{
  "n_layer": 8,
  "d_model": 256,
  "n_experts": 128,
  "experts_per_token": 8,
  "d_expert": 32,
  "d_shared_expert": 0,
  "activation": "swiglu",
  "moe_layers": [0, 1, 2, 3, 4, 5, 6, 7],
  "router_score": "sigmoid",
  "normalize_top_k": true,
  "routed_scale": 1.0,
  "balance_loss": 0.00823,
  "balance_bias": false,
  "router_noise": 0.3,
  "init_std_router": 0.0108,
  "lr_router": 0.00094,
  "n_head": 4,
  "n_kv_head": 1,
  "head_dim": 64,
  "vocab_size": 2048,
  "norm": "rmsnorm",
  "norm_place": "pre",
  "norm_eps": 1e-05,
  "positions": "rope",
  "rope_base": 10000.0,
  "rope_fraction": 1.0,
  "qk_norm": false,
  "attn_scale": 0.125,
  "tie_embeddings": true,
  "parallel_block": false,
  "init": "normal",
  "init_std_qkv": 0.0214,
  "init_std_o": 0.0,
  "init_std_up": 0.0214,
  "init_std_down": 0.0,
  "optimizer": "muon_variant",
  "lr": 0.00632,
  "lr_mult_o": 2.0,
  "beta1": 0.95,
  "lr_head": 0.00771,
  "grad_clip": 2.0,
  "warmup_steps": 200,
  "schedule": "wsd",
  "decay_fraction": 0.751,
  "decay_shape": "pow",
  "final_lr_fraction": 0.0,
  "batch_tokens": [32768, 65536, 98304],
  "seq_len": 768,
  "doc_mask": true,
  "z_loss": 1e-05,
  "train_tokens": 539400000,
  "steps": 8747,
  "dataset": "wikipedia_en"
}
Below are experts of layer 2 (counted from 0) of a mixture-of-experts language model. Rows are named router (the router's row for the expert), down (a neuron's output weights, with its number) and show model dimensions 0-255. Each number is 128 + 24 x the weight over its row's rms, rounded and kept within 0 to 255.
Before each expert's rows: a language model's description of what the expert responds to. This comes from a sample of Wikipedia text that the model never trained on.

# expert 59
What it handles: Middle pieces of words and foreign names, such as u, ta, li, min, duc, do, in no-min-ations, Arch-duc-hess, Ninten-do.
router [ 98 126 142 117 159 127 125 114 122 101 134 145 121 165 129 120 117 118 123 105  93  92 143 171 138 111 175 122 144 135 146 155 102 144 128 153 110 122 103 125 157  99 146 126 120 139 105 106 130 138 126 138 134 122 133 103 128 169 101 154 130 123 169 147 137 117 126 106 179 175 159 151 142 142 102 161  84 110 156 173 121 137 151 112 153 141 125 132 142 146 159 168 157 118  94 163 133 139 167 135 122 135 122 103  98 149 113 131 143 123 130 150 191 102 118 176 131 131 130 121 106 170 117 114 126 132 124 117 113 134 120 155 183 137 169 150 128  94 113 145 128 105 117 164 104 172  86  94 119 133 130 155 151  96 130 138 148  86 141  64 136 101 159 153 164 117 136 165  98 105 130  81 112 105 149 119  85 102 123 135 126  96 164  92 111 145 145 161 102 186 141 158 160  98 121 171 119 110 148 145 157 106 117  99 113 137  81 104 102 142 128 120 128 126 157 115  97 182 150 139 111  96 129 138 149 119 102 162 117 149 115 136 131 128 148 155 100 118 129 124  73 172 115 118 149  94 105 123  99 151  92 116 165 114 100 105]
down0 [153 131 151  86 169 112 100  56  89 119 159 138 146 126 105  96 147  87  94 103  96  85 153 161 123  83 158 179 147 123 115 159  91 119 125 118 120 116 172 135 121 144 132 146 146 163 114 145 102  89 147 109 149 137 157 135  76 107 130  96 140 134 161 130 162 108 111 101 135 110 165 135 128 146 155 134 148 119 129 178 101  92 122 136 142 155 128 103 147  99 115 116 125 119 150 130 149 123 159 113 159 102 107 109 127 119 111 128 146 131 159 128 114 162 154 141 141 137 105 136 110 122 109 151  86 105 136 137 145 136 140 151 157 130 126 157 101  96 104 183 109 172 126 116 170 116  96 128 144 134 144  72 159 125 117 107 124 179 114 153 118 129 132  99 184 139 108 122 141 147 127 160 139 126  97 127 130 159 115 163 135 122  86 107 176 117 131 142 140 113 123 112 135 119  92 169 137 100 111 154 162 150  96 150 123 149 102 106 134 129 120 166 161 166 132 124 114 124 123 115 184 166 141 150 154 136 101 119 152 108 128 115  89  89 117 142 125 120 137 156 148  62  85 111 155 111 127 140 127 115 108 116 120 141 159 118]
down1 [108 119 147 108 122 115 188 150 151 139 148 147 120 129 137 137 145 115  75 115 122 100 134 121 149 124 130 124 144 163  91 120  92 135 108 101  75 143 154 127  81 146 147 145 177 137 107 112 103 149 107 183 129 143 109 171 181 166 114 135 116 155  80 105 117 146 134 116 158 116 152 125 139  99 134 148  83 115 138 115  84  86 106 102  92 153 116  78 112 140 107 120 109 145 115 104 174 115 113 122 147 110 140  69 138 142 115 154 111 111 129 119 133 113 131 130  94 102 180  72  99 127 138  93 154 110 119 133 158 125 115 178 119 163 130 106 151 131 129 112 118  91 101 147 141 142  85 129 134 116 125 127 131 152 210 131 131 117 142 109 138  94 150 172 185 141  95 117 159 157 133 109 115 141 117 149 110 139 135 157 123 138 138 178 149 138 129 135 110 166 120 121 168  99 103  84 141  66 116 126 132 188 138 130 145 139  96  99 123 130 149 132 140 135 109 139 123 146 103 129  96 144 121  91 122 145 150 147 119 115 165 121 141 142  99 154 138 115 150 162 120 132 124 142 133 126 160 112 117 118 149 152 133 152 125 128]
down2 [144 105 130 111 123 141  84 102 164 116 118 117 141 164 152 145 160  97 148  96 142 159 128  89 151 106 119 102 154 127 139 151  70 139 113 115 124 141 160 118 178 156 151 126 145 122 121  99 134 128 130 131 160 123 129  76 107 144 154 134 137 172 144  96  81 149 101 161  97 123  97 130 132 190 109 165 170  98 141 150 139 159 119 138 104 126 152 102 132 119  65 128 118 109 163 179 113 138  90 174 164 109 135 126 111 135 126 119  90 133 116 140 124 131 114 130 136 149 155  88 141  83  96 150 139 151 139 127 142 177 153 106 158 141 180  93 109  90 156 119 131 115 122 119 100 147 116  45 158 102 135 152 112 150 182 136 130 101 153 127 152 148 109 152 136 113 134 119 133 148 136 126  70 104 144 107  95 123 135 114 160 110  99 155 117 136 146 106 125 137 120 130 117 129 138 107 103 133 151 107 128 121 139 138 140 166 161 103 145 119 117 153 191 160 113 105 110 147 142 106 139 137 143  88 113 108 124 137 136 118 125 139 115 143 133 161 116 143  85 116 110 127 152 129 117 115  87 184 124 152 127 126 119 141 141  87]
down3 [113 158 139 181 124 121 103 155  83  85 109 130 145 114 147 130 132 110 100 107 128 144 106 158 129 106 114 134 139 133 113  67  91  78 100 134 157 119 123 112 140 136  95 171 160 150 126 141 119 144  94  97 143 137 121  97 159 139 154 109 135 135 143 167 115 109 101 160 143 148 120 132 171 151 139 132 140 146 136  93 147 140 125 120 116 144 150 106 129 136 134 144 116  90 180  96  98 105 172 137 199 168 136 125 130 105 156 176 113 133 132 113 144 149  97 102 118 182 108 140 115 169 152 131 122 112 132 134 141 121 149 141 153 131 128 114 168 165 122 128  83 122 153 126 114 135 146 121 125 140 131  78 136 144  84 131 111 115 108 143 121 173 144 128 124 162 122  85 190 110 149 168 170 133 152 138 135 156 134 163 105 145 148 120 102 127 170 180 147 108 107 143 124  93 129 104 108 154 137 115 116 132 140 150 112  98  88 119 147 170 166 164 145 135 158 127 133 161 181 161 137 129 173 118 119 109 156  87 145 153 137 141 107 135 129 170 111 134 128 132  88  89 150 128 142 150 133  93 139 109 137 145 159 114 142 134]